Weights of a small mixture-of-experts language model, trained from scratch on English Wikipedia: width 192, 6789 steps.
Below are experts of layer 6 (counted from 0) of a mixture-of-experts language model. Rows are named router (the router's row for the expert), gate (a neuron's input weights, with its number), up (a neuron's input weights, with its number), down (a neuron's output weights, with its number) and show model dimensions 48-95. Each number is 128 + 32 x the weight over its row's rms, rounded and kept within 0 to 255. Numbers have three digits each.
Before each expert's rows: a language model's description of what the expert responds to; "raises" lists some tokens whose logits its average output raises strongly, later layers aside. This comes from a sample of Wikipedia text that the model never trained on.

# expert 5
Line and sentence ends. Line breaks after headings, paragraphs and table rows, plus sentence-final periods, quote-periods and occasional !/? ending sentences, e.g. day., 198'8.'.
raises: "\n", " The", " In", " As", " There", " He"
router:193173140077172151135089125155078138141132146172078120082141145088109168127164173062100145036128092080127122116158147146117135151102187135128182
gate20:122157105061154136083116076133127060134162144123140190089105086174080142147131111101120095156102146174132136121141132090121043171158093188145135
up20:090106086110083151167132147168148118101090136138160148066092114139105071101147142135176115173126085141145143147131121111182144128122148053172141
down20:117150137114130129137142092205154133169100110156110145124135042094104155111105077172159119145104162093093116106115131121133148114098143107125146
gate21:130183180123121158143172134148106139078135142139078143198190163152105151119130142107121101158079141082135149078144168172107144087069092150145127
up21:143159201091138092145122124130113090132121152105087122113082061133089135124172080100094114112089190144129123147109103097107147146162135112136145
down21:151127094088070118127139100152161139136080127127143122109109102195149126131157109185173126113130075134129106128117140124177149138126162114156120
gate22:132178137149163111185167128130113106155172044153071118128058132113138087068153088109120176136097133148144134120146049099146156109112095131175162
up22:121092131126122093087053149084187167150055149055190190146176122118111181143073138139128106177128145057119121116099165122111114164155157135103096
down22:171153135118138111156189101037078143118156083145113089154097129137138121095135142105155135118188120144147109105118116120105107127111107147076115
gate23:185128124168176093145122112116062130149092121134134106096094135173126104187078077138170129146113080201113149151178142071170150167145119059150144
up23:072061102133173115186116114120196160138158110110166158153168105081185143139132159167154082183170192097171086110095165146113115100144186091144155
down23:184125140151135145150150130058105123169126131098119130142110137126130102188101139125130163158157088134130145113164101126125121129143132114108138
gate24:065112138120127175081130101120089066082075158113134148106123096153141125151138133153196163079142122133070063081175132131135181120124167077158135
up24:091144149127153156090082122138156061128090176132125167137133093101153143155112100077145204126126190132076085123201113134144137148157158118130137
down24:139165092158084169180153166123163065176102149152121116165110084159123091161113087094089141134108150137188126142138143154108132112094130116101184
gate25:150073094137111145164133116118083097092158074139087183135073077148163084080146102126099165113121083123136121152132120075143146140124104114092163
up25:095144106134138119145160119125159126132171128147129098159101079170130117085128059155183150072105100083140100197145161106149114094110121136105163
down25:078166152118102114112104138232124118141074147166160137090153145122112152136134149144159120107102139119109158120126102138134124096126179117162138

# expert 34
Short inner consonant pieces. Early inner pieces right after a word's first letter, such as f-ru-its, F-ing-ers, turm-o-il, T-ul-ane, f-est-ivals.
raises: "il", "ence", "uth"
router:111179081125129125078152096085119105159153171092165138175145146128191179087130178096137116163099118172156128119134161116170160117105085152095083
gate0:193114114138080077115134115064141102183156157158134087138161091162134123186178138170179154130145121162114106056137126119167162116131156152133149
up0:097063138113126085091101155218092109151092095130131103113131133118130158073103133139138084196120087116154126180115103139075112187137129114171131
down0:114126137146148118150177090138113103097143109118047075097121062075158134127125094204090118119151156198175095152092172140141132165113087101105114
gate1:130130105156112148130126137066133123174175105105112122202079179142174138130120127144186170111096048174110139083128089099098131157129141102146101
up1:077079105084139135091127154114095111081162146140167151147115079095108117131116050124124101167140131095154132112110132155118057142130027163142180
down1:112121157122135071126188120114123149128047091158172127141073179151165159070060104146061141156102144147071134125096053132093119124132085138121148
gate2:110069152126176191115108136134142154153149167088132100139154093088107170094062133179120157061180111127133135178165164190037039133150125127143180
up2:148144104091221097089108153116130115133181079130128082150134112129146134067150134119149122200115109117170170166175138203177149100170085117141178
down2:093120173055145155167071154138161149126075147211119173073125148152129127105143067098087115149162149096102170121138151185121176131214188128120158
gate3:123220095171159064097069100145113106138108155121131125147142097145133156113102094113160074105163074138138086060161122037127118091101177121110115
up3:154125166066153138191180129134186143126143064189118153111124122155132085127110123172125100069072105111135135139062120147077145213149086107146133
down3:112136105165133152137133102133110131164123176131121121131073083126149102134190140163083137097067144141119120147150074078181144111068042093127147
gate4:138150109127158138091121151077140152159152101067106147128071152085105141129107215123127161134128119130165097156150189095108105147162133099118089
up4:144140135066168131082161114141128126145134116108093149169155088060117137145136150118118083133165142159103132153088183131090132177131098064088081
down4:130116175088127124093158054116137094177176115158103087140142175130142132120191103135146141070144119188159145150116125130121145111107107120170078
gate5:119136151150074132110067124144129123104121107145131118131113122121132147128065137141148155124129126135141109162073137142157154139127110130077182
up5:102104174125140088127118183112146172154119126090133159154113143150094119169136141092140217132115159149132182103158158107147051130128152154123060
down5:108204101140073138095111140067116130099076132138100059130056104194105131144161123165130151120177155103194094158144117075129133127159124087207107

# expert 45
Arabic and Central Asian names. Pieces of Arabic, Persian and Turkic names such as Al, Moh-am-ad, Kar-z-ai, Vahab-z-ade, and geographic words like Soviet, Hong.
raises: "if", "ift", "ox"
router:149124115094149141158139137167168096076112142110063136100175135154074149164117133201129179136141111150150159105117095143086166182093150110110185
gate0:082055102144169129189168075093142133166154189090100114097139135088116099132163130126173146107136111168152133084181136129134170163134122092170058
up0:103126139136178128150129123145083116124115134130086182141132059111123086114186140137139114103129137147178119149166119144189133120098111101109074
down0:129082077157172174144142126131094140121176187106160137111107159104123141109175140099098122117095125162096082175122154157136126102154126121096136
gate1:119199161118119142133114147130103104146148088120127152136158133146154058130099136104096078101173177123122110168136109168150122092139057149087108
up1:111205102160108111182107128133034129083133115120106095115133099123183144152058165096095140110112087156174203157133114171151104133110133148115110
down1:184186095139097129075139136086188122089094125187124147138135182181106061090096172108059108162180114098095132135197107105105148100151134121100073
gate2:137155124139144071149147132091132144145099195073081117063138098133210119189099152177104069165117161060106104193114124098113121116119101099101151
up2:162098050194133129133097097086161147125126156116077105090118130145108133131142091157121121122179165144092144139133175157127158138141114093109119
down2:141199086098115070121151146078121108188110123157183138161107077062104145075132134149086137178165107123122125115135112153111126159108150114099130
gate3:162159077096148132140136129101137103131163181127144141106111116136141106178133141125139076155129131154082102129107104109105176087063111114158112
up3:133092095118169142119126100135114091139163160114101133154170124131138134154187104133110099130145118127144127112094135083151147094114152107154137
down3:138235133158129222100092138187165149092127171121181109121103088165147085130112136111148140079132085118049139180183109139146127117119083153176189
gate4:145115098075123129149095140121205096084166105142139110106184134098147147136143164140131186116110059154111128086107094120133141169055158127110073
up4:157145087140154142105117151160197106098180140136104146098097084041085098154156130137134149129113152069095162175112164142157092164066086111147047
down4:156145130126142125099111102147160095150128126107196126188144116105116120186103045065178135091096107129131147138121120128080114155064129127103092
gate5:108146133110075120091081136071098110124100069062139101090187132104070103114054117184160143155103067123142112190100133117135137135156118057082079
up5:121139149163140097115156141170129140181127154125148140151088163153172121105163096085132138089143198137099106098068125114156140125068104131135130
down5:126076152079137107125136140128134158111121111147078106152113151116189080156130150085112106117118123096159102108154128113213119210171123110153091

# expert 54
Capital initials, Chinese names. Single capital letters starting names, especially Chinese romanized names and pinyin (Zhao, Zhihe, Jyutping), plus other capitalized name starts in tables.
raises: "ip", "ix", "ene", "il", "ight:"
router:162117184108162139133082174115132173065170166107108128139176158083125163145136152122126182128078133170167127129094196161115126171133143126089138
gate0:143201172135156097135071125182098087109072101138116100093119099125082111151121086105092111126176107159137155152144120116113119197118130081156111
up0:122150165144146143164074069133121138127083106094070107135125156140103116119109125108085122114126118201107195135155129155097065108083125112182125
down0:156136144168116105155110114096112129094173137139150129126132090149112189143102060116102124136150107153106161171162116050141179124156159124076155
gate1:129147132100145161190076159158135101094095143127098118063131114178191136168086127122153105189120177098105159093128105083178169157103162107085069
up1:164128159124117190136117162142137094067173171095140197157147202081172161182123126132109163113117175149139168099163168131106155181062139114089158
down1:168118108074072167110067156109146126151130164110105156148169109122156174068119094103097138130078178085124115117112160149086104149108134131113091
gate2:132082142171174116075188129112153138139151140178083092185100125197083089099168075079112177124123155064149077153136170159115144172127089165106146
up2:163187100102091143142102073175125083101158119103139132135113133144178130104115045165164061089116114152120131066125107175136121070123096069176126
down2:140112130120182064080176191138074125150120077094113109115119056117121112122144107055142106139091155141187140147107114099079115106142170143102090
gate3:080141126140159149163140086117120188085121178129120097139114081135130107121129149187131109157122127167081116167153065115093095125141120155110151
up3:087155146124127148143105139167233142092184136058135166159122076145167140106155135152108125104163123191080107155200105111093113142119068153133149
down3:155147098155161148140144176137116099138172149128117149098226141074089144100149142112092088143135116163120118159139120197112137151197123087120129
gate4:182115180105129183161112133150157124184102170147167125140071086063078081133161110140164094109096140116166079164202116133112129125111167161085161
up4:115139093125106147086121105129161131125191075190167136091109101107157144134120155104111119156145147106071095120063119120138148108121066144138150
down4:133112135138138152085080089175140116116112112145083149147150122140118152141124153115066089109126105116165089125074125188146137081098148099153148
gate5:162142166160155060106148165168138139114096137160044038164081153104139116092131122131090152090058108143153178140133086154123129114098179155117157
up5:230104155152118088078138139120157122149135152175092159153189098134124159161161091159082138140178101167165154119149169114109109092091096102124156
down5:105155078105067166165106131111106117133122130133155144154154095214120105116131121108116118155189163120045155108111112082150117145161144166151115

# expert 40
Pieces after an article. Pieces just after A, An or The, or inside learned compounds, such as Gastro-ent-erology, a-est-hetics, neurops-y-chical, Caryophan-ales.
raises: "inc", "ro", "ith", "ost", "co", "ided"
router:080103137109161092138155125129124114115150120086127100152069131138124147150175182097081145147123142124086165147162108183149126128144127126137116
gate0:120089093106130154197119196153133141143183152160141094129090128113109116123082119102106108088105157099085138132129162175174112145135108120103170
up0:135135170159133132211125121091087084093157110137103059101124166113073138100131109129061132110132135073155149130153156155147107131124111091088130
down0:097155149155101102150125108111092145134103132123145141147130195146148143113151150176088111137143173153093096096122135107115135120157137110036133
gate1:160159163130080140208126094102114086160162060097145136166164108090083152146129142175149110096081146119172138076127091147111173076076099116120115
up1:145125143140094158190123119177118143131137148071127149059160107146045098136133162148133156106136096144147149096139093175130220097147094184135100
down1:136138094142090118142081118009148100124114189099109186067107139143072103177150155114171148107152153124110103089144122108121083108132144137138140
gate2:105114131172138110179085136138109136115125159144129159103115070168086182123180029117182144123151126127059177158136103180083085085165149122131129
up2:132184129122134125042179149082107130132201090122153071113164117150065133154105193114111101130087138196129149044106182138181094115135057165141158
down2:121117082096117077170103189111162104088136111139119138177127132082169118140121095081181069113159108143139116160193104126115137162124207142173122
gate3:102141128153163049198149171075122121128105161110173159126153160141144133050172147077155145120089108136145064078096097096122127076118069090085071
up3:135104132130213108158099121138117111120077099114136155160165105084142117129158111127107076156094150118125119162146081102092117170100122091142100
down3:113040103141116132139152131222134116155087115145102127162077141180140113114158103132072186138106129144113129168120149163082142135086175110130120
gate4:103108145101136079092096159115125109081191198153075128146142149144159031104143115180118130101178131051154109136123086141139137079078121196112102
up4:084175156189134124146054106088149111172168127124167141129132088092112127147087182140127138067110130170141148135111158125143085083180175076133191
down4:147053118140149125170126113120113116122106178125132123172137108135120129115137176085125150135116102090181109190148093108119117095100103090156105
gate5:136159120107140196106188121084163130087122146157128105117183144111124123150108133135118098172110114177173106108066151160159102120154145182110145
up5:118160126125161173114178131119104127090157041108126115128158169137131155115097135110161138098092131111144183148119142177069064184138088115141189
down5:069137143158141159142072187127144129127092118140072081160143134105100054126119115149135117099083125080115106164076124098126152105122123085088079

# expert 44
Proper-name word pieces. Middle pieces of personal and place names, often Spanish or foreign (Am-ade-o, T-uc-son), plus coordinate marks like °N and first names like Paul.
raises: "il", "is", "z", "ille"
router:106110151116130127116147087112096091133169154096183103168108151117128105111185106183147113083117116146168156111151137188156102171088081102175128
gate0:138100184129153155135129147140120122120130107119102109120066147111154109116103167118146143145130129129109099116118147152159134161160092127117105
up0:125117164091098131107161167096110119086160128150110130134104166125178092084121111174124175101132158158178129121104147157126118110110104127130078
down0:112166096161085135146163181176142117109195098093088168124136126061145130118115098088167191145140123151120110164101151101133142132144124114131161
gate1:085070181175097103113092180122096159080125066190161088145131148086136107147128116130127109161100178106177138051122107125159111111101115157088126
up1:117120064165152125162132144136173137179145088089110116102115097155127127085096165144104105100173179136103091136110129123155139066130103106105152
down1:075105153093126126151111120153142135161113147109122185092134149163113133105169114196109132107175117120130161148160135139127149131088153192067171
gate2:162174106143144099133123093109068094115138080098097163120064141161120105098127054159192075105139115122119116162189141092109063123152134164137141
up2:095125139111139094129144135074062043102174160075157145111044164152156145098175074167150112136092123158152145169161146166083049150135089104143169
down2:141114123164084147128123156132181112161081090151127146144116173102155109093194038150182135131097139190132153164149135126137148108127167121067156
gate3:128103154147146156221079152095125163077098176176116074097220050102116132122078137133111116188108110082176172092131116148140128167120134197129140
up3:116115172103141134184099096139201203091161131151133154126159042198184104105099109147094128150147141095090152043155090174154110156109126187134101
down3:083150067152090150171126087160062136143147113144124136171181157118130125147132126176144090121063077096143133118136148151107090119202079112090132
gate4:097066124074103075143179100141129086130143131160136150044120116124118067163136081138191128093187164177120090144106116162138119068121134103150173
up4:077080102128092089128139107180094114132121092168122132113122113128112103116114091129125110107149126141094122164169077147131092144126156172159162
down4:114164133052114113090140154112143084090121136113083083079125083103098090115144160134121154113116146113150108142115099108145103132108116080076118
gate5:137103167081108171140072138107155114116094172133075105146137173127136105107178114131138107163121138117166139115097138128116126086123111139148110
up5:147153099146096137124175123082068168126130162141167135084178107133162133089151194170138127099115131134090154107146198160149069162109134121134161
down5:144152114152129116157123140095095132108075143090116143094180088199138121106114122151124090148125103124138169130204109111095169073116106129078122

# expert 49
Name-initial syllables. Articles and first syllables of names, mostly Slavic or Germanic, after of, in or a country code, such as Mar-iusz, Dan-iele, mon-astery.
raises: "les", "ite", "le.", "le", "le,", "rm"
router:170113160090097137131117102137183164103165188154177102172126134079182162140140187119165092150159120151131148151159121117104102122096148111118097
gate4:098062108142090111132151114127137151118146184156182128131159118145165133211151124105098110145157106118179128120140070102091164176097109112192123
up4:178164134055131124147160141098132134111119043107107180173100144081077111104098148121135120124098064174094125166154185133154109105152113127105120
down4:098180191159088101097122087149136167052147114133138144157154162189134120136136125152153080134114135117154122136177109121151220120092105116102087
gate5:116179174120086146154135113106145144108136167139129127191086117060137179130106105135157151163088089114112104187186127117144095121123123103138113
up5:102131120132132150117140143134079062129137101088171173131082100124111154102182146135098126105128132151098170126046164126139186109134178136122128
down5:159199159075108138148095135163177118130159191127094117168132159087123135137114129193136117225147084091128124140179126120097046120047118091121097
gate6:102122112120083163062130154181118097120163092124124147160105094135021184078147124117132150091094139152147131106139105090129120082189122131084095
up6:065142116111114118074118147161148179109167081110141130100162121134144162063114096163091147094191187075124135079102128114136151143169111132062138
down6:184150136130133094216176175137138125187095145163170123085164077132149149137132185137153139102120155170098075129118127221150098103142152168114104
gate7:106143136137096147125139172071111160069155150132146147135103105152024144167171098109107150116103170141090162102128130132172109060113117173160132
up7:105107129150160073132134130149099115137144116112104119080097139097098134079153101127086003151139155114106101167107073147135064128119126129139076
down7:145100100105101097163150131218127109135066157142143125187160087115145187138111119149125168098120126115130113164179143176156118131101119161152117
gate8:136135164198116057154121121080117188211092111169159133157147133163107039149130067153094115139190158134181149103106062134111159136128109174132130
up8:130090130149170131142207164143128183129059125125137112115107150087084189083085134123142120099133154105187138125085159080106105137149152149168113
down8:105119111136123126125137150134092128169052137118079119120133113168164158110151153106066108145083181133117177096124090150128130171114155158034136
gate9:133106086084144114175119091140128142101175102087084093160098114116172063141079153135168147147115142088100070141110157121089129080148140093138166
up9:102138191148100152190165147140169105119063173115102127111155120132151140118155121104133131156149128151106136142107059087186133151074163137078064
down9:146096132106207158165146158152089097123091132085145096124121147148178125127112066148096125160145159104181188176146116081124146160147174116116118

# expert 13
Foreign-name inner pieces. Consonant-heavy pieces inside non-English proper names, mostly after H, K, W or Sh, such as Hok-k-aido, Hir-sh-abelle, Hil-bert.
raises: "ial", "ian", "ique", "il", "iqu"
router:146172085128108075170137175145104097120122102143103084205129168106098126087167107146129125112178131149118178138153160158144073146202086104125144
gate0:116115056188108188079097110095121131127135144124081136077111128156144098076096145170101088119134124147180137152077123126164117126103121150174083
up0:085134094095122147103118127134133149121116161144111138163095186172164190056082095128118126133061067092143139130127189103150093198115126127122044
down0:100210079108078176122076123163105158122114156157082190104159138044083095127136104168084173184156051101111136161138134129121124161095106093168110
gate1:095119162088159133184157198113126084106083160116155076151072125187076126137127093147123128134118129155098148138176156151125106144133088144088072
up1:130146127102178118100108115149121123092162130128120100108192104098131099122197147048119150131176199156103161174147122109137137167165113149153162
down1:102084082123099120103072106143112145118115191149142102130092116094117105136172175142120086058146080105141123159129114138145166108170052154063100
gate2:121094154133121126134200140097086192105173159166104135138100148140101097069149076164148161094108088141137094071173134179107098100117110205132129
up2:103171162096151154177177132153147179073107060165136134103145182113119102106090080141122169204112133119109137052144070136129081099174168199130147
down2:137091168087100141072167134125071076167130199105117095080114118101182138133175134139115074064082088107121177141123173106158172140120126136181113
gate3:155155085110156075116138125112160064127100179104167151119181063204171076111094180090127162102139166161133133131082132124141112110128127131091134
up3:164162116090136171088136130172112153135152133138118074131165154161121064166099124106167166110130114107153126104099108149090086127067118180127085
down3:154142165128124107117108126122184091120106140099151180139089127108150151100133110097136132144123153119072086164094076174102122130135175091129130
gate4:081158152106056122149143142117116127124097158125074166174153148156129166141125112139153140074118151132138162098147099100141105153123125111117158
up4:152132172096130123157101088102072120160161117092142156153105142110110143097187165177165110147125151129164108086085158124170138140117108077109127
down4:133067092130113113159097106123148075159164131161123182158096127084162094097100174097138159129120107169151128127063141189135134121094079116124078
gate5:137102100176111120120141144111147142113144115066129150170173117114174193157100093213105091152190106119107100153146175122135140123105102149132105
up5:141120133146125088155095123086152089123109144092129115089137129045151149114087130137085141158137146163152130096162122067140167090108194077111161
down5:117138125146098146126106096097143163043147068143153063100111111167075062104138161140144119107162087124078151146181143107090175146089134129183114

# expert 14
Plural and noun suffixes. Word-final suffix pieces, often plural, ending a noun in scientific or technical prose, e.g. -ations, -ities, -ons, -ers, -es.
raises: " of", " were", " are", " have"
router:092147167126107172153107175150136136106135143112070162136091189152184134132111161131129098090171095129134143199145102152127110062145123091138125
gate0:085139101162140132087131154103177189084083131129048138167134185122126144155168090123091210126112065124170090135154137170148101122112047101103167
up0:177134112132126109151145123148170147142099157167140129094151066180105112076103166110135075116171128106100114103168172094150169092156167125141110
down0:109135160149141122133143182138149164137144125135113124133187130121157120090138141163094133175115080112127125112128086108095148087078153087098132
gate1:102135132158146119105133150109153228115126093164111108174172109173111059088135109117113099127149125098087184132089115130158093140135143169089153
up1:140097106145124090157090109061074125194133139136131121136131104069099139150139157122148102091069168083095078100138143095082113102202090085159093
down1:100137097122213156154128068087124166134134117129121069103151088144127098106127132120119083140147177141095077176134150150084154109143074146116100
gate2:088106155090141083178081146145150052149118108103141175139156173101112118103159072155124101129131169143151111123079055124097071132131136161143134
up2:107157148174166117069120098150132146135150123066129072094170142106134082142098126110097092158081121119100150110140206166148113202098123166063101
down2:150088067137102096137111139122095111108195165108124132138133105154090153147101136171139114098137146173194154124111125095149128086152103093118168
gate3:153098091187145079084141057104136083157100143180130125122111169174090155154142112122163145175153169130139093097118105156102179135154084104151082
up3:153132102125105077190131109162122151164148101156129130091171086080075067075110057121144159078145140144159089104078138102150136142152166122120129
down3:093142155110130105095149144084133125156162106134090114146158136119188132124110120091140069101188112196165202105147103098120131127162172081090148
gate4:096080111105105178157085124142072117041119120166086122168102151111125118087140085182131129087172108142114174145086130105169122141108082146099102
up4:114141104146154111105160143104167139174145106099194090096166124164135119124117109103162156156090096108124092077106143143124169128131122104120173
down4:100162118181065143152116053120078072114121133107162109177088162136057127163168073084129121105131156131173124158122115115136129133104096113130133
gate5:089126155059142115082131127184083117161126152144108110132128128134129115133051150084123138109120153175137110110094165157077148064047128129139084
up5:153109082190147146171144092100114150138091114163159122111162084119115102160162156157153112144150066084067107130178080148131075140181135138117108
down5:119147144131129093122144130111129145110114101092133154175144182135118129113106107111145188080174109171151161156129179111126213103069115095109153

# expert 35
Non-English name syllables. Middle syllables of South Asian, Arabic and other foreign personal names, often in tables, e.g. Samp-ath, Chak-rab-orty, Kit-ish, Moh.
raises: "ly", "ly,", "ing", "ra", "é", "is"
router:112121088063100136140126144082124115126150120099111096164143132164114193077181125143073158092104136129157157105104115151073144102142109097135160
gate4:133118117154133098124114096096132133152153098145132091185164147131159156124182161163132172168096178187129154152094156142088154119085095107096168
up4:111135105170152108080157139065140117166102137115189098132097135094126175114132099124151079119118107109109108066146088110156162155170152133162075
down4:137088093153204151191104142123089147185127123152129144193153150085141162166100161156159142063157161107148096137211121146149142131201129126129128
gate5:166150086135124123075109115148149123108122088180104117174119135135089108163130109148110102137142113124112149160112087126102108164187091119145060
up5:128121079113143124092060171112086130172114126106116148158130135136110121175081145138102055131152130149077099155133132059149091189117146127112110
down5:100174139120093145181134101194153119125153140193147167108110139112116160117166126068163170170138166151101146138055188138119122099117127095107091
gate6:076074133141070180154103108180152097091117129056122157126111141131105118146126102156171133125016177137100143146119057138164105131111118124085145
up6:161080130158113156159127057170197126104152103124157129166114171197043134126131145086139133126105090095151066051078186108134164122134153129179152
down6:169143162150178155116139093164147119161143140186079113117130138118102128165147140195138165117170134125128131138091162184155117149158117088172132
gate7:058066169129114081171101169145138137128184162088180165186178134065122168151173098109110189150121121155136082121180145143136111135151175112061130
up7:123139104104115082076141091131064147155100145159110124126097126075119087125185099100138133104106162115120103098130136135176107100062117132095080
down7:140126130103071092120115102030133118156162066078091109084095116092148114128162133135162098125135129167110115099095124097113122089112164104102132
gate8:175091126131116128129070180128085103080158167153088151133068123118134183097126147157116116140154144143104149117177131118093118097101114107074146
up8:189144139104127177154118077154145080095132121148157152110154097094109154137134165067132151106180136157098137144138100144121108082112185105122185
down8:178159075144075107124070156066112129100090104165167120082131120142176122122102136158205138141112118119170146199148097112077068145150168083092161
gate9:177214169080098088128083115076150168142173126092095149084114069125147137139111152142085071101144116136154140126175119120098170167114161167067184
up9:147151135117074063149135131081158188086165104081153183094110089096170157125145174120108105093133105092113114167136134162129108130088094119114122
down9:122136098067131126203133114077121157096120154128133142092142184043143131120115121114160110118118132118113163112143134148149130079127080118148113

# expert 56
Word-initial pieces. First one or two letters of a split word, often Latin or technical, e.g. Qu in QuickGO, sp in spore, Ang in Angiosperms.
raises: "add", "ov", "as", "ine"
router:129081171083143133118111170033131138124121084125184128154148178108130145115131149129129110150111132154095125184150149145152168124116122083085140
gate0:100131115135132097144148144096174196134135081171126126112120147157098098149149168094121118162163130129165143138108194151210141133094067065088146
up0:133120139220102169073160089133092053090105130121171125092089145120131140079077113159103150132173138061106141160141129103148098153108141179119125
down0:151117098191158196129090088129067133152090144121135094096125083141140085125058076083144071103127091132132163140123072092095184122136099153138147
gate1:080127116137046175095117174079135089109112176180106179183144132135104087177134126150144159142098168143141153186143141102076093114131105069081130
up1:095135096130128108149126157125124161112098096136123151152105114118091113154100141152157166122118164127145154079068165121077082095145129097128123
down1:120135136110081093182159150118137056092162055054129163178094173086165156112088077137172112108154128173057146178158139156168116120136105158118144
gate2:128177133152118125140065054143174217142105187121098190180150100136092120154160073136079146109172111139124086175160158122119124157093127146107105
up2:119126114131120146154129089129152174170125141108170194154157078109045098189122116157092133142131166161157081139109129128125144137114097111101112
down2:146135120125077098136097144163155119087159163109133120083164157096194133114127068137139144222142103182090161139163165099130129097138144092192112
gate3:085132134133159170138068124132117141086165139166107075150131138096159129166055170153125134168106091150137139174122188166089124131131119106124139
up3:102167149102155131124127149161108077134102074118158156121067105163109191196127109158127160085163136100166183107133158155096047129179093147166130
down3:204116059108149096147114154081139170152146101107185120188143099152136093108138132137151112171082093146098123124138123082077177171097088078121120
gate4:140096103078162112173107140102132125103130139194152135130152097124053090116174153091163189109106137158096068164152098127100090126155099079112105
up4:138118130097141127166156141178163139123059220130159120112129177195086153115120126184066148156085119082174141076127144194186176141113159173100095
down4:140140140072164093116080095152194110140094104172159148176090065078132162184133142121089137142096080050086103090164092105124132125126153140198072
gate5:045096140161199124141079135089134121109087148065199088137167118127119092121138193186129120101137133112130102134104149190139144102065123107085131
up5:209147159099096158141142175140093137136153098123105161114148110168147139141158102134120121111141123135112139094137120088139134085096119109196123
down5:157143078113084111103191116154122188114119158134094079074138099155194178111110128189108156134083098132186088154157136074129117122172121127155164

# expert 61
h-pieces and pronouns. The letter h or d inside compound words, as in blood-h-ounds and glass-h-ouses, plus the pronouns he, they, we.
raises: "ur", "el", "ot", "i", "at", "ey"
router:147144085071111114111074155154076091140128140119190157137118138096103184067121115208168126087187133123137150172124150099111136153142147140131131
gate0:052163119164092169080172114182109108138142119215130131147176152111102131136138182139103124038137173163142125114129124160148154175146130086185178
up0:070150161147179059086167163088124103193129100171178110132168122118086106122164132102095115103186138143161099118181084170121133145139165176120160
down0:142189108100086135153174088132130103114123168132119130123070159177115164151115143165141147093198159198136123126153180136199152130180115087140125
gate1:160108122150098178109115128120095078106132082198201167166165127106139170214164155048098134133145126160106163064094126118151090080133147110084097
up1:106139160154163154155147171076143172091109122098176086165205139081162151130136172109161121136109084112143099114098097103120177145111126127146112
down1:099099120155134135142172128123149122146159098124201147155152083142074165082077090139090091108098123184141065116067159118167152111114125101084105
gate2:188149071120199094096092168108119114097093079123118140098109156163079116167164141132169082183126180049105145120145031107130128111175110168115112
up2:107106136114162132137173096149154169100118191100169131136173092117131112102140158119124178117182094175138113152153167086185109152120181103167088
down2:121107107098078151177090114101119093113093184086132150125113111130173120184128106113168124087094084116079072162131122091168157131126134176097134
gate3:124137126117099173158096178168149084037110128113090190129171183142159125122067141155111171151164147096073120151151122122118103081070147157034166
up3:090136126113127090150125135143140143114127107121133135058131117105082114114129140120172135168192137068134186105147162131127144202178118155120169
down3:132169118129105139108155173127169114111112142140112191120070153175155129148164129122114091105103102115148170164114142130152156140096097143039162
gate4:177144144110094086127118128178136093154095112090150142109138091096118149105149090112158110107132083140154125098124103105156102135105145054160075
up4:054157157122157055084153074151123177087158136144167134098081195116111058122107142112184163178131110162153110119139104125113118077168193116143102
down4:166128109148109110124120090177108053114118094077131175101112177028126130155166147090158213075177150141158151133111148144096110097142055115125085
gate5:156089072106112117139092135079154099115126104153116162087112085182134045104097100143141123095140102113049132160103138115125118161133148133123107
up5:165107132104094141058093167098157071144182142178082133140122157142090081085129081102100134108159102138117180175140146160099129148121102168172149
down5:122155129079110143119132158186154180109098153191127162156171160152142181096160153098082104125143087163068130131129121132143189142126129097057072